Experts of a small language model: 14 layers, 64 SwiGLU neurons an expert.
Below are experts of layer 2 (counted from 0) of a mixture-of-experts language model. Rows are named gate (a neuron's input weights, with its number), up (a neuron's input weights, with its number), down (a neuron's output weights, with its number) and show model dimensions 320-383. Each number is 500 + 40 x the weight over its row's rms, rounded and kept within 0 to 999. Numbers have three digits each.
Before each expert's rows: "mostly gets" lists some tokens that are sent to it at least half of the time; "comes before" lists some tokens at least twice as common just after its tokens as in all text. This comes from a sample of Wikipedia text that the model never trained on. Tokens count by the router's weight.

# expert 3
mostly gets: " it", " been", " located", " began", " building", " used"
comes before: " of", " to", " in", ",", ".", " and"
gate0:490506492487482490501499501573513420486502473508439559459508512511474496565546462563547554558524476519482575510556488539512451499513457467550441507532467481496478585560568519452454505510455504
up0:518501460485514443507433451514493523484490490536516479455531493526457537469526562518505473483470529538490467472514490480461587481506509577465542504491485543528505477517543458551539471503454507
down0:511483445530467439469449513491450572524461477463581441503509441410519521509501495486541494548511546543502421527523496434467514573491527533498472570482449482480530454528490471484534533515504485
gate1:516517499502498529533483519585455476524462494500484406493551464480536552496425461516530495459523502500493436486471497496498502487525506497502472518531632549527549438529436509543495459500480551
up1:517520513475460467484499472512485396421493519549554519472462519518494481465515562462517504557516571399488529478540459495536495446529534445497551492546493543520473405531586463492506446505424473
down1:498560525495513487546527514466494554532500481521541497485490505496467552535535535494534500438489543526467526510569496473503506424506491494566459494462506517552405469519524445544529465491499455
gate2:513536509526426486579521507486501569482496558547481533551479484457481511579487472471553528468478502490499562457435463526524411598521428462590481525460553473416519519559525487490477505462508507
up2:566538551498474494548506536517557492544444506476449505485455484475551595531538451533491522471528479490551528486518504493590471481561491489473484459534495498548477542534511513492471511473471502
down2:489504523455462582411523545474498396530471476494526480462539480558452531529479474505492539500398494475495557580471524569572550495507589493476498430532528474483474486522469471586479511488548506
gate3:459464499565485498595503479485512511480532440441483467542439515478546463496437553501517535481463538483546442557484580510508490456492513512511444576518492418511543525504563438496438561574498476
up3:472486517498470536478580493522456528439435474485438513481497525482502449456479428456397518528518474542572503472495462468474456447519502536432489473518518559454456517463518501503547526508544481
down3:550547549513398489470524511497566539542503524485490537534477551496458504489422446459513548506518506529573391488489440457433532555541489507522443484519487443512492472558536514540578455499550520
gate4:503487476517496501524470488551487430460476501515533485502459464466489548524530433548477548457486505498468533505445468518521572522592555495493514506538538501507409529453526478491464477526516539
up4:486425478459535573575467437463500582526509453504481510475445543541501466500473473455471565407475469495506496490493538491456473521464561447540492487477516496625566479523481571382513570478584528
down4:515495529504589493567483562530549520505478464520590470534443450497459514484553437493505509517461598440481464459483527512503507477469529552487588487554480479544391470483518441493490461578556501
gate5:602549410524538528530597478531502482486449510525499560512481479468509493460499485515486543510454459450406544515551507521520484545558507482568503433509559579524533453489547477440570576473461476
up5:448456455510518471475503441519472517563492423524400529488477500463512479515492564496570530580494493460409536533568546466527492569555605549613507526475502539480460553503558409499512552527485508
down5:517446490455462444478505487527565463487481574495467551482481560486420485513418509561504530508476512488489573508512495501527521421507510493552512452453546520539516524530578476543516565538505492
gate6:454470465468531493548536518482462510486473452606487495468468425495500482532486481494550567484490478531466471501466538521518493470535580429500505489531506439498546547515444436497525492482544400
up6:439403436422519490548467523546471498487491475506514567501447529550499480507473469504525429516511425466566542527556508494504518482524527500482499493501495505540512516500558466460541517590476524
down6:489502548517482519513459522442430485513476572478440460514520499511514500542500466456576523515570499479548523533552580500444571482523511522464513594495503510515502505458512536508472467461454528
gate7:491522545530506556489452530501451461490509497483601490516514585519514509477533439462560471481542487478532525394372497573456497477514526577474492551500446463488511401518483481502469523537511490
up7:487511493462424507420530475429486459445488528515560501534460498490515511484489568461474446524563490492592493542436459511482484520472499459463477559551456443529497528498559476495475401491582500
down7:471445517485499588511523536444553507494513444542454556521538482532449568468470525505504568560477488523445419543571520488463530546479521504482514502519501502467492533507522532466533519478519490
gate8:502442513531456438484461541420514458484515519500548501499496470470414532546534509479433515502563450520487518490441465547469512493512446510511511507534443564558488464505559486509423529450472495
up8:482546545577433473527462579503494460535507486467547506514530534548492483478469497502451457526536336582557463500473416529541482468506594528530498482539522435489565469438501508489412457498561487
down8:514397546481468560496529509496550493516490502537509503493523542458562545500589485493518540421438503435485513422497491565519591457539494441492519509461604526450460529531471541486508494490521520
gate9:486469499540517497512548543475549543472518485469491537507464485510503449541547478469497492496515418508497544507559493465536477534482456528540570564480482435475514532475432505502517486516525496
up9:515493558487502526501497526475425450484412459501492497496505509511473512550569562476517500486523504563486430420499566505511517517533443503489439470484478460611575493485524497480475536483473475
down9:522502508581465495488441498520488491471361512509525501467443474419462442457512479529476479508462503376509478444496494548492520508419496438546486561481532499505474535538466510476564520475425552
gate10:518505503516449464517465516506485512495459502519502500490491506510518500512514493518398481538493572465538496441530502562480530547476439485483478497547568523465500500432413507485489509510556553
up10:584505480478484443553494555461519532480589491528507555412520457462476500584492429602518556451459483452498467491466531424563495517460504473503448496546522506452537515519550475518525485492510514
down10:489527496492423467538497544504582527485503546444470467513488525515506452558510520449548485498463461547545455474553481500488522549513551537531476522434499528536461572509561484547585531510446479
gate11:476487474523471512575512505553537465462497557544526469525445556569538477514499520569522580579504507518470439472401503518525502526500558462452464526480568513515496577469474528490455495512470546
up11:522533495502489467553513505451455530425452529506506454500552483530529559505565507406486524557504544598452408545497521603520520543517432490444496481545544534506451468491494527460471362503565478
down11:487473475518470553552506466482487488426492537473495485525493491537562500503573462533508591509471531524565541522493392533531525534460500485530508504440529479528505468423492573494601475540490546
gate12:468529500528481529553539556491534460469496520541557423446491465538462448475475473516574505563459536478476454524511483483452554522516495528498422535511580471551481491499557459469511406549515472
up12:481449427512491528563480526578535556548448472573480523441538547482469506524499432446549509543535507562519405486459521534417497444429502387536525437499554490486532445474471532443491533474554502
down12:445473534528484526577478519553517487435535625471461444535481574532479495457504570512485448485561516530536437519488501508525512534485535431541490500506487478505487525507522520545549534509469549
gate13:499513498495491528487473541537521565533540522572459509503527471481522572516486522485512528488469500516460502544475507556501561489545461468422467519445458492618517487481432533484484491485578452
up13:483401489446505479427549446515439505422466449442459576456455452424509478495474490503512453484558475474419534428505469468474409419519509506434505547474476417586495468521505474535452564424434509
down13:497421479555493533471467414542534560454491511498500598465438504415520592555451507519596414465499512464437440521505489512513555508581509527506462528459532532561502457499551434546466411512479543
gate14:581462503532465543521418562536434446464439498466431515543520534511450486551461458526529543499583525495465478505477490410529453442491489510478514507514494548476505539481518537546629552535490484
up14:549480481515480493436558502517520494517538506410460438517548491507474549497491492475445539422449572462537478454534454523463493454492447531461513516472429452566480492489430551498499502465512550
down14:434611474478565589496478535505478546494520537571540471525480464477438434565516511460489543581486484488500499564475544555476522485510443553485505540488498505500531500479476568437473495467561540
gate15:498495551455514461484511473577514533509494484508457488506567508498515550546488508487495524466435507416619492556551481525522516522489458461541543510496451537501500508473461453561458567549557514
up15:458495469560443417526488444505528511528563507424441524460517545519539564427498464496511519505516486468565540502510498498519577500477469491559516469505545529540525519433530608553467547518521493
down15:471452521469493487473543499489521486482498518447554565487534519494527436489531572583505501469530551507482557517455489501433491486482479450454523476548471528471460487454442564569530530525417595
gate16:503547462487519435521435460517488478417437491515472489564512540571517442546509469487429401526495505437515530452445519519549567559489573476421447517475514485493499480478512502438571532505525502
up16:540496459528470523465449484489553543515458460560494475487525522464551454596476562500507488471576471537489474521518506527556450488509481550477496463440529510529530502408554552483537521532476521
down16:467411461485454448557554514550533463495466471494426519468485536533507475467499534468423515479524528548467517502564440495535436459490509510526488477514415504501498488497484493585443481574462463
gate17:506436534479491574596572502493514458481461483531486472577502476578516516510431433514504564512540483506526484491539507473545537492508520564514483596551525563537523515397515520490500537452444460
up17:482405533486468498488415449554480491532478491411420551533532469458409550497515520468417544498520439564527536469495536515478448580510419486500520513548519544493505497445465510537493583495581473
down17:468570500515505506529586491485467459481438467556509492452491486493586493465439532546543510501497477487544533578511539500526441471578534517542445464452529492543422562506464546513487598482465517
gate18:548501521612477501460505481465519502463523510552521491477540502477519493499508504469471518579484464555487480467503445479499459540546460511481464458455414486543486465495511574539478483486436519
up18:542519501462465636498528518540493517441455530514450424535490457543487466514510406486545525427520501459444503537460508455491545472478458454514476495429432560524508426477425444505524487485475500
down18:586571515522528442462486556517507528442488461543539479483538524402440568492518480503542515566512519467499528501482519484406517507483463485493504475461461471492516462468448562554555559513528527
gate19:501498557512475521476531526516425554450460492488491519415518449507411528594528507520485521486494572482435476521532505504449463477527522504522434531479534521497510437485586548452505518441457501
up19:552533502437556386473480535504448571559507426468421556513488498511525454501528558461492454504473456519471510622476441498509508517508434421498515554529513510492514548495425507472488436553453536
down19:430483567519470509475447485511505508453498495503470512460473539509369576532455503535485494473572597514495467447504552457492456393469559503526488408455494473523526468491512494485541506437540479
gate20:523480493501446524504542444537419563453532543556432494465534552484448448522494474454439490512489533465494532462506480461502472486492498529471485446489519500507511486477496506495490475453486513
up20:541551510551536563468567598442512474519574515419501490549568584550536505484503567500600505562497511532442605441546466497482514490494507524451480520526530429463530612406552514506515428574449512
down20:486473507509518471425542490573523439547453518445480537484419480512459485452491491511450491461522488501586490446483513472564567581457534500540549517465521523484582519586541502520592495528506543
gate21:506524493493502499520489567503487495475484509461490479481526520493537462519558553419417496461529456460538539449471551494418473521518551532551511456562473579467562457476496442484520552470477511
up21:418502520494447526537533481540455457494489517445458485474595481485499544541559490419526510512530541504540541517482527398496497532513485471497497483514415450490441464580446441502477479486491462
down21:499466521430565486560484528502492534468489461473503510518470515494511499418449535518496513415537457581422417477541566481523506526525558524473491407533592453532492486478457558467523547530505437
gate22:522476506461490441421509535525535472506518482448523488505528526507463542534543433502465605531479519445490577434537483435526509488530585523523581445496539497404530541480412532467452495592591542
up22:471602520436479549574508483537454471504532475491570552471549508460505584442545384496534519430481480492460498450480471491551580505442535517486537446469459465412482528543420506464504447469540441
down22:589481506466553443519532522565546529558499514442485481533506493466470525551461512500474554456515490480442487479422460441468483473492565450543505523537521521460560495507492475415517470515553531
gate23:482466485587496519534543471521441501453488547489546484489482482557504502460541542513495439463476549545472465528449466497470458490509515491473527535503511475443471564485509557492497520516416474
up23:566565437448531467450554542482567500541488542472461492590541483523479482546438531496546559496550476494495473460566503470404491476534494451515504491570473493504534493380493467537491559480546519
down23:473504451521595482483565563552538429538480458494504481411608470501466484524549556471499574531466468403473435557555508434509475501526538470430472612486523491496531506436484460531457503479508482
gate24:513490475521500487547532495500531514536546529466532487468515536543473463446496520472490502458516452472419489471454506521504515483477508578536545529572539492403517425567467526464555462440478532
up24:382518506549538538433506496527556467496492494541483502513516591436464543436466550514472475530545475489454534492498539475462444516596476418565509490505501488435468515514522442514519506527504550
down24:535537488549542476454500538516437463467524485540445496431544495469533474506521566511532514478489559502539488527376522562543481529486484558522491480584473514452517505572453530528462557496599506
gate25:554500497565497441435463468474533463474505491517579440499476437477561572495495505524522541468496537456431414470524478533415445482478547506457508502448450483482545532472453529510536539545518482
up25:555512516498519487495467483465482519455547443549542475505483493475521550478473570500522568550435555464498564564522513497483476519470451523460480518553481553454527519408465490463433534447474489
down25:480497471481517488576512495446439544456500469555469539473492512454464462483496531483575438496607523504554558474471468450561570478542479562518451451478492553453521488491442564534570473522493526
gate26:528542481541447446484542487481482559498490500489492542490476511575550488421495502443504473467551532418478457584479564469561523538487533556510500530489545547503494535483447502513492487463441458
up26:478504499425513506505503548476515508411500512377463453511414521501536459465473514511499488598527438488415466554517473432498471478481505496485541494476489490504516539477516417494406529540489471
down26:453524571498567487494496529437512581449479491434468448541505478496572495505539486540529532469513490453565546498499519525443499474505512461510461513450474472557479549448524455468455585516534501
gate27:498436531509536490485561489453489524440473543446489454526447548454425507468519500522535535466548528495506523603548471525514463459440528428479453520508536471483493496584446523452506478581376558
up27:503479562451470465429513511551453600523564412449512586491501518444492479506498493479466519448571537471509488530650514403543461475495506435529557432593480528508479544502485563527493509479430474
down27:444482391474592540565493483547494527464637479566514465509493522499533534504461523527483521385464527469509492447542520495483469495574431409536471506497503501499503504482499493465507492501489499
gate28:464561584512550493502500503590514416476536516461452401563590453532523544544458546563480478479431450600469546495447495508501538508533538504531460496509489536469475451500531507570471531522520523
up28:530492461463506519514451508489472540550477510477484502429501513592525504437507537525434524534523499509466556578551494518503472443529495439547477468481544518506556511441482560511405567504557525
down28:554485543450484486562528503504478540496504497505493543473511507441466454485507494452575464508553507556489545472533505448435428461508521490455532494498527483519535491431414493485520474514498487
gate29:578549461500464490434427499384458534545528387522464543460532493563467543535509552494471541524433467476472487552487478498504517538535518486553487450468518492526531488479496530554539539461511529
up29:569506483565456544486471519501469526493529486488468509422510475501494499516563486511529515431534463465477504514562519477458468469496550470468477541497432459557560521519499493467487478495524522
down29:434472441521462509564605426471524543474480493494463522478474525523567523461458514448447522475565560452466561520522474483453500466532453460532489499520541425506532502506440587538580492534420524
gate30:505479420502508538519534542445441463444532527584486497505468548524479489467533453487486504550510521522486475473566556544459478515471511515514472450486479354556537509466514537532510460488512488
up30:457472473601493446493521505484554502487552491421449486478468462457550533522496457542519484442473480544479446480508506451467504466450481579544484444509403451531514534504511543523484609462463506
down30:460550469531539475536494574491446433513479453499497438473476523490515535477444524433484602513456539451503451531605552578523581498476524421526455453503507477486502456459483470523504499516426502
gate31:490516429507523511514516558460555537546478528467562530468553553506463468496527486513522530468520465532471532598425552497555451496555508553499446501569516406438489448463527542552477563456493498
up31:515486561410457492515427521535511461421413500535543497500547577531542518541529525444534461507512566533533476467516531580412505405439471442416454583551540517516506487537526474516330493510460480
down31:538503474432482495522514492507518488455439498528542489535553567498498433450491535574521531556526499529466487482515468516518585461459500504503476490459450450527478528467461450485553479578459453
gate32:529514472526471502568528496528547478485516473481565488563488451543453528507521491517523516532505452467452567520502559393499543485488580523471471456627526539476473439472535563460538478496482510
up32:516483481545532499464493490422530527503550445468457518532545558458485495500489559453520502503459540630570423516525501566475489575509499538501488452578412488558516491508505480516514470496546421
down32:497484459484514472506496562418510504503500495566469567508478546522471470544522507474520545445458645494524534496463492527489577484459505480510518521489543449478500502464483494426473465504490506
gate33:482454493489483515473500508481521556463494587512507457468467548526477479528478529562485477516461561446511454463417544424499515503437533549509534584458577507503500509531458569521448432526568499
up33:476612474536468478531513515481547524464480434517470466551566482550523474465526492494430545579484499531513477478484511479516512495475503525461522540414551500488536440494481488547578444533494477
down33:442511418463537547463507494502493505421480533438488438551447539515576497470557467535524446450497480480512498573492528508499492518490473532473419506418485526486505456596501506520456501444464476
gate34:448534534487480557468487528458514447521466528499577501514556544478550526489447574469546502451527559404465570519540451540462528501531482480528518508479471558452464438468457461574528517490453529
up34:500460468514537532532589470456514458469592482474473470489516439398558458501599442532510541469503513557495542469496487482423482441463459448541518454506467457473501460539471521485493475537411462
down34:479436488506561445539499478565542476461444463463480513535506522504551550438446441405506436473491491499528522442412606484482500494541598536482589575535490495518532482455503571468456495495512468
gate35:541525477467394515498528485571485480529513445458576472485554551498468494549505492494478569481499448562517464443547522476515517470460479517490514440525560494487531484606499530508510500440568486
up35:565537508496527476475472537511413498501513504470523471477494477484479492430442543432497499519417532487452545533458488448485544467480564556490555482531508540552485546448507517480474490499566464
down35:438526467511500580510516536525491442460500490552463449521510583503422521514567537497579487437610514532491543544496490541470498483522481486488452512463526486508512489499499498505468497480398459
gate36:448450503531482537500564563480522468436539555462530512519534521528553500510496571458554430472497503495492578510494525504551546469496512574520490518447553407506455458421551519463469469544480473
up36:468469508487470500490531441482547484523570536510468484503503439465516432499533565465474512532511494426478495411540504482523387481558528437482469508527487523542538492496489515526522479545521569
down36:515479425527579539467530534499467518552527528516488465520427459457424492447462527528505475516512539518481490534524493474414482509492505478464495469538487453402496502577497468445538470527543569
gate37:510509494495520544494565473560469480507525540497416569493507440561468492499528483512499514488451510518425493495504447541525518512457520457536469526520592568518465453489499504599555520425498479
up37:510517573483459461552534453468505412517546445444445503567495485472469524462569467456469567475492560502505566509530501532465540526410424484422563554499572550473455496517528459448495480546564429
down37:491462528520543503544527519522572540511510526472460571435531552511537493507550487466537536421599531478496516503523432527479429535426450537494418472476482511448474436525518494538519568590444454
gate38:491554553554515465578579597497498480467541520525472500471470412504471486495516575492488504528471587414498497501418496439489514571444449522506469563469512503502549491558471500474450423528507484
up38:534448519564491433506470538564436500515564514524499537541447527555492540477519534494468542543502566505449519526475453410568533464490502576493457522580528509481466480526552461437473467523435450
down38:535560519504580416522504489512476467454608526548459487477469489486500493476525545456509509455437506510550521506486460581509527549485534453498492550493453514451564533469517446502526481509530452
gate39:541528440568479495523521491498484602551494578504506487533539513485529481469445466561457510489477583505465536482484499403465481510462508561420428515521459558451529479491458593495453395550586442
up39:609544498474519510472486519495514502536471484489470527536496458538507480472463547488510494579492456494498475572529516508517533500531443486559549507462573443606525516400525509485511515558453543
down39:475474522472528523457503495465540413468421490557482501473417493556530469536513425527538412511486486471499494530490523577494496504501489472523492482503527430545566504467495461496491598484480493
gate40:525488418468508474534505530553519495621500406438504547479469459516529551603485487540412475403563526524578552491488512525486518450530504528472527458591541494570440560446516461495440466550504478
up40:501506440495479479557499478482466476525561555621408579521477441453550488551485485561420503543531565493407458498538509534514525458466499482449498511469443522557501474508472487428521448496529518
down40:545566459549508458471576464441494517518536532490522471531467430407383492527549456507488501557491472625475426543473558531533542486544522531518561489486473511459512422498549579495518519524573518
gate41:512459528483557512547553471516454486497469485516492479592479539520549537501387514494452453508559450483515495537508500453513532424524473477495514506467497519482511548518472527457530461460450439
up41:485439397532519527468522493531489409562587510532562467490503500502587485456496480461523498460566515503461557502475452479531511505529469472453465534515478495442447541545536510449474498436485486
down41:545400600495510525497483551427534516482432473520428558575577499564532513415427496564518503490498519547474535518456456472459546479520547480476484500465484490458465560468491484476578449497472371
gate42:545432507522505561583496537499464513542501517473494418477542564479495471550456503475504472481483554441541419506462487521515438512496502564530599537486500541474522456449437494465434473554532507
up42:515530584465576580443576573418515435510529419505519480565450508502508473559481449522510504408450508426485499465520517496469497430474530503509519507477484504483465592567540441497518510500492483
down42:467477482476492572519468413548510523465571509496535521498501511484493457514497473511497559491524489457520445514518505507506444488508489516521477489487507527479484499509514513517452571500493497
gate43:522531527484475543479488548427426562477472477508569468461521507551462458536573546509484468470455534469518441583473568537513386526475498564388512485506499490452528544505524578549484505573506380
up43:476476517534498439543463493503481519505423468473561490553510489463421511462504497504535464558466527430445525488483551442566530478449543502516523470512553515510496488529456497473458476546571479
down43:578450530461479505485463469544467487525459441467489481501530517471490485496570493536527483487444558430492515554480625470559471490513438517481410491488531530452508414525503483506443482449500576
gate44:424458497582535504515469461515534532491503535508525454576556489493535507522569491539434512436502488587518479414433500467516478509519519452505480472514464522485472536508496537474529584495494452
up44:537469500448515504475473440462504484503503466487431503520489511563443488472516450532510576451439504474563506440535564466478522468512422542461490562537494463478525485494464493488514530521548549
down44:531473459457496501549485533451462496525477489500541512509450431539560460488459510563481515506589462429491503460459485553540488557596495490495569501474448452515548509418475424427483541535473506
gate45:493507417464546547473527464462496483471557533474507468542505567529532566475486515461550468528564493530575482492496432498475566545508562523499525466542484550450500534437483456523441506558480514
up45:506503523493489524540534501539493519540526511455480475499496498512563476495474506517505412572536431468528523470424500458558505510544472574534586502463500537544518475509450396461550494518585510
down45:536444477540452528472521469530531457476497523510472507469491514522436505472516507494488471492563591507502478472494634490481455551492536494516513499489528461486515443568552556390527521443463494
gate46:551465445486562463514495490544517456527509539511465523545448511531538511541537550519459497469472495451541497477535534497541520479543555408575436493530553513523543533497502528471483506565405491
up46:457559494564503442517454537442440451550470539418534548546472508514435521443467511508436449491491525503478558556502571526569564487485531460524545444569466471454425544467456591455559456515483506
down46:521512506517531456494530454506492526439438466518455483503504422531498499520532440481540461552495467516531493524518499536529507448611457551484411486524464487515496479387552431587458471484417459
gate47:515531499536478439482549469526457479478563487454456530450475488518499508500482476492502467448497465534480514501499499527480527494483595452538479471461448517488526469470496455497486527461553474
up47:490475476536487505527508545480504541567478483494498407530504519486469541486495499535575484475434505441482518532496482531465518523547536490448492517507511468478528469502500504483554495528524531
down47:534452427498515520524525549499475581396472516491447490502495497457508541537565537591485526535466509562568576443513431486508548401575553507558565503502567498483517460546459539504524516430506513
gate48:458498540540544441523543597517509449502564502510487504480459524557498464540480480496486531515443463496478468563493485493484452458453489441454554552484467504511481462527503509581518474482437502
up48:469444548402458475498480519590471516490514470534531507496536514453561493517531506478506485433499491490510455441484492435474519543530537528436466552436481525430529453500425520547572476456522516
down48:508522476470475491504536586522510492517519458548463455488465434587517587498509499489528509472487541551450548518525509506472519434446595478493527565428552505467517572487489478495517490474431517
gate49:487491491539493475588452509458481562624572467489498527473530525498482506445500473486429487496464451537495488572449514560498421497472442482520503568371587535483414480533482552537479501503551520
up49:418516505563475485556554471472456428497540528535461530527480513508565521483539512516524446491503434441472539490451467469417428516502563516489516519451481554524558532506492521462493496473460440
down49:464471472498435577545555499590470463498506480546458422442465500576497520474466589507461542505527459504433503529496443517495515430509525530511522493472406454496472524483441501464483523499474486
gate50:445533514474468516572537460462475566429516486551478435490555534528539507535507505481458440500533523544490527497507477501456494504516445495536492527474497422486503547537493518534488499494556530
up50:524393533475504425505441453487523514516508523571467459544480426568547514483537438508520504499481483495475546507508465469485487524449501489461467476482483515452545494447479510556449466466533600
down50:426517560467488473483561523482460443485561500595509462523523458533551438455538598483463540494481552493496501552457425491519463489460444470524511523528454548488546565461528580461487502547472494
gate51:502518532452524530457503440432497480479462504560527455483449402455508440562516461442425504465457511539461496472531517463484435509501468518505461545552503512545490533530480504497450528608536531
up51:536540487483548551510482505489493508480535516481485448487472518498485463508540374554448470512555551469408516448527553456520535512482466513515540458505488407502420419523487496533502486466512448
down51:559423590481447455499474467467591538500502538491436512455507551463494532522486451561485421518541501432376493481478571499565507541522552522487481573471578450475548482463446482517496461464521474
gate52:458486536433512539543497511504462571475475504498518479415550482468481520447496528522495510466486508536531488469409550444567478520516513547480485554508446501496456514515491470497566492507456521
up52:498410497501504514449511526567537564442520561487510521476441463505515455496520484476513510513505567471501492529566474511508510457502463429452407537557540467561519498446499492508497501425454542
down52:518494413448479491467509544551482525463474597494479511493538450518510483441456522403508449507491486487507503504468483457462474560448452476509516455405529498518479474448451533539475460517467502
gate53:500425479455496438569430564441558467585443570534559520474532465456547538545566510511539533491492499547481510513523541460397488513497519506503454538416573478458554399509502502513513543518495439
up53:537549464590541506563443521530441481449433478544463497439481521491477483482521487549528556470556568518493467508466462484428464495555539475482470489522521490507508530441504497532464497504454541
down53:537509511504483560483479548437500471562526509527570447440496533538484534487504488540508508454577512501556542571497485503492537527480487435549561593506491491514594480507499444481474419527539511
gate54:467558489513462483477619448485440520536475501460531525532524474482502569567461475568501510509545561478401481502503476473482526482485484537492511561403480440502520440512541413550515465547481535
up54:477456579537509500507516494495538502477514456529373468518482567527531404486493552395500480510533468510472462514495520540481573497546521524524496557496494466495510485472487494475467480487469457
down54:531542502486452499485463490537510513590491511499490478463535489464459541481461503517475463536502482469560526542523481508552526438518545477509527532526595501542429539561391502523595536471466518
gate55:580481484467428511583576503485563470476543490543468433474438508548502470596526553483482504565426497501495489505517463503523520457477548530501568485495501567457569544453463552558461526510480548
up55:495553619516482511557479532514539488537436517491503468597478485485514495458458463544492489491490496508518423452511488378520507476461444511531539511509517493525434520458454475502562548528551513
down55:536569526513508428460541508478496498504491484491525518402483532566500582463528502542570477456537551511605466488478490453578536424476473447449486618461509528538575458542514492436548565514521518
gate56:432562538465506542562446566408473485447430478526468481487504549513529502470483497570450501498505467461445445529528488424557516515508455479493509498572579493453410479538470451595514499478472539
up56:492483473432499519535555474530509488543441497540478536482426477442466496506415524562477520490536498478425535502556507474452533436528539427484490464448473527443528513489458518490530494502517421
down56:531530550444535537531500507499452531397522486557499505529557477509465462496490609489607505464523524549459524525414498482512437525534497409559511444454503487512482557476484517508461532535571529
gate57:487494596508527506484485500488446533508464527506588486543414524468549507527476506532443536462480539528533426437493517504553437498508546516480527462461513489507455438499502447486496578477521434
up57:472525538454501527469442515489504492436522452479549536528426481518523520461458520487560472495537479527465456458406515441504476522481432435505464506499449495581518567529456515451478556498490536
down57:515464567480458562494514481543443498530493534444539451507461551490545474460535553523478535471488503524462516528438485451507467435503443491504556518419449532449497570492498574536467577553424512
gate58:515492430471496490527550596535559476514511482496464543528439614488470515508555513503517470515418490539567511498509505546541501500497469503510472519496483521453559444409550454479480506499582447
up58:501539527472490522415365457606520482472528551512505519449506459486504486477506518423511488538500523537524496487382532505538472507526527504488476524468434530482441454568463477499522466483520466
down58:483477558557501468548479484503542485484503507513435500516570519491489524491467454486538524507428461526458486407472511499549454585476462458586491489481492484478485503497443438501493478414518486
gate59:530467487555519493601431484499502502458543466408552500499487516501582496497545482494444478511504483424475544474488527516466471553574577485501524444474510431507475498452526457551534493602486501
up59:490507563455498481470523452511531543460492494495550466524465546526478482565493527521525469526440511520496496550450467499513515505479579525450524494510540569466482469578560399579592511560410459
down59:560507493553518520526451515444518569535564493535553515524491466459489458576511490508477469482470532489529472504464555527525508552479463451466492562535514508509486534608505512556454514487496479
gate60:608485506505429519437404480487528460447545524552524474595501391423573557463546434471468506491479508557437505488520570487473523532439482551434463501517456505477473469488419442501482489445516439
up60:509552540480512451476536509482466509527412516538550535468542507515493494485489531533507432513485512540479508488487524411483529492552534510502497474487534531476528472443456510493521486458541477
down60:455441481443517450581535570514566458515528494444540520492476516510526463499480476507511499426448518479455508484495486496528517512435497385504499547510526483464499507484498517488491457481524462
gate61:557491495569488504482484509513523487441535474449543512540558488478502539580449414504462571469436464546461409508465526445452453476511509473451444410534582523416492560534530555426497517506598479
up61:592540567483537538493503481496491526460498483545519469490448511441546505479432541499547523503479446492479492555538522522500484520529499502532481495450516559455530435553476477441522420478475550
down61:428500482530469493531501551485518488512475480429472494439489505531488413462505479554470538413523529511489507431607464546445486526512493487513489569489500555507485468502530469500523494508451493
gate62:507505515496448493439546575463489428449467531501508458598529490538512507472510548448533460528497435510563519550504460453538586435509512557545459513538499578451493484500529550477520475496469591
up62:553543409532533534512504471488571522492521536455452484468516521538484504538542501514517485492563512412504483515555540495471483547488459447489476531508494483498490566538502459582463471515532447
down62:568518537444511452525489512638434484503483509482524502465505470467473538511473493531473505490480533501463448486533481429520466457448586488523489488511435494549516540607538405496508500454438541
gate63:461544508444507469472447452457499501583561476519501436491489572497459457488551468591520443547551535521507499400562530504540525481473529533505489523476538511558452504498398534456571504444513505
up63:483475523462435564487458509454495478487519503480544532469538468541444480482501453498573466517495562480532469539455566477484456479464546497487501556460451489494455553461444480458511520509506526
down63:500498470467570528538462536520492505540521540562560524478512503461473491548522535490506438511561497473511500476570483495569525472423548467472548476527499507582501526438493487486517498534515544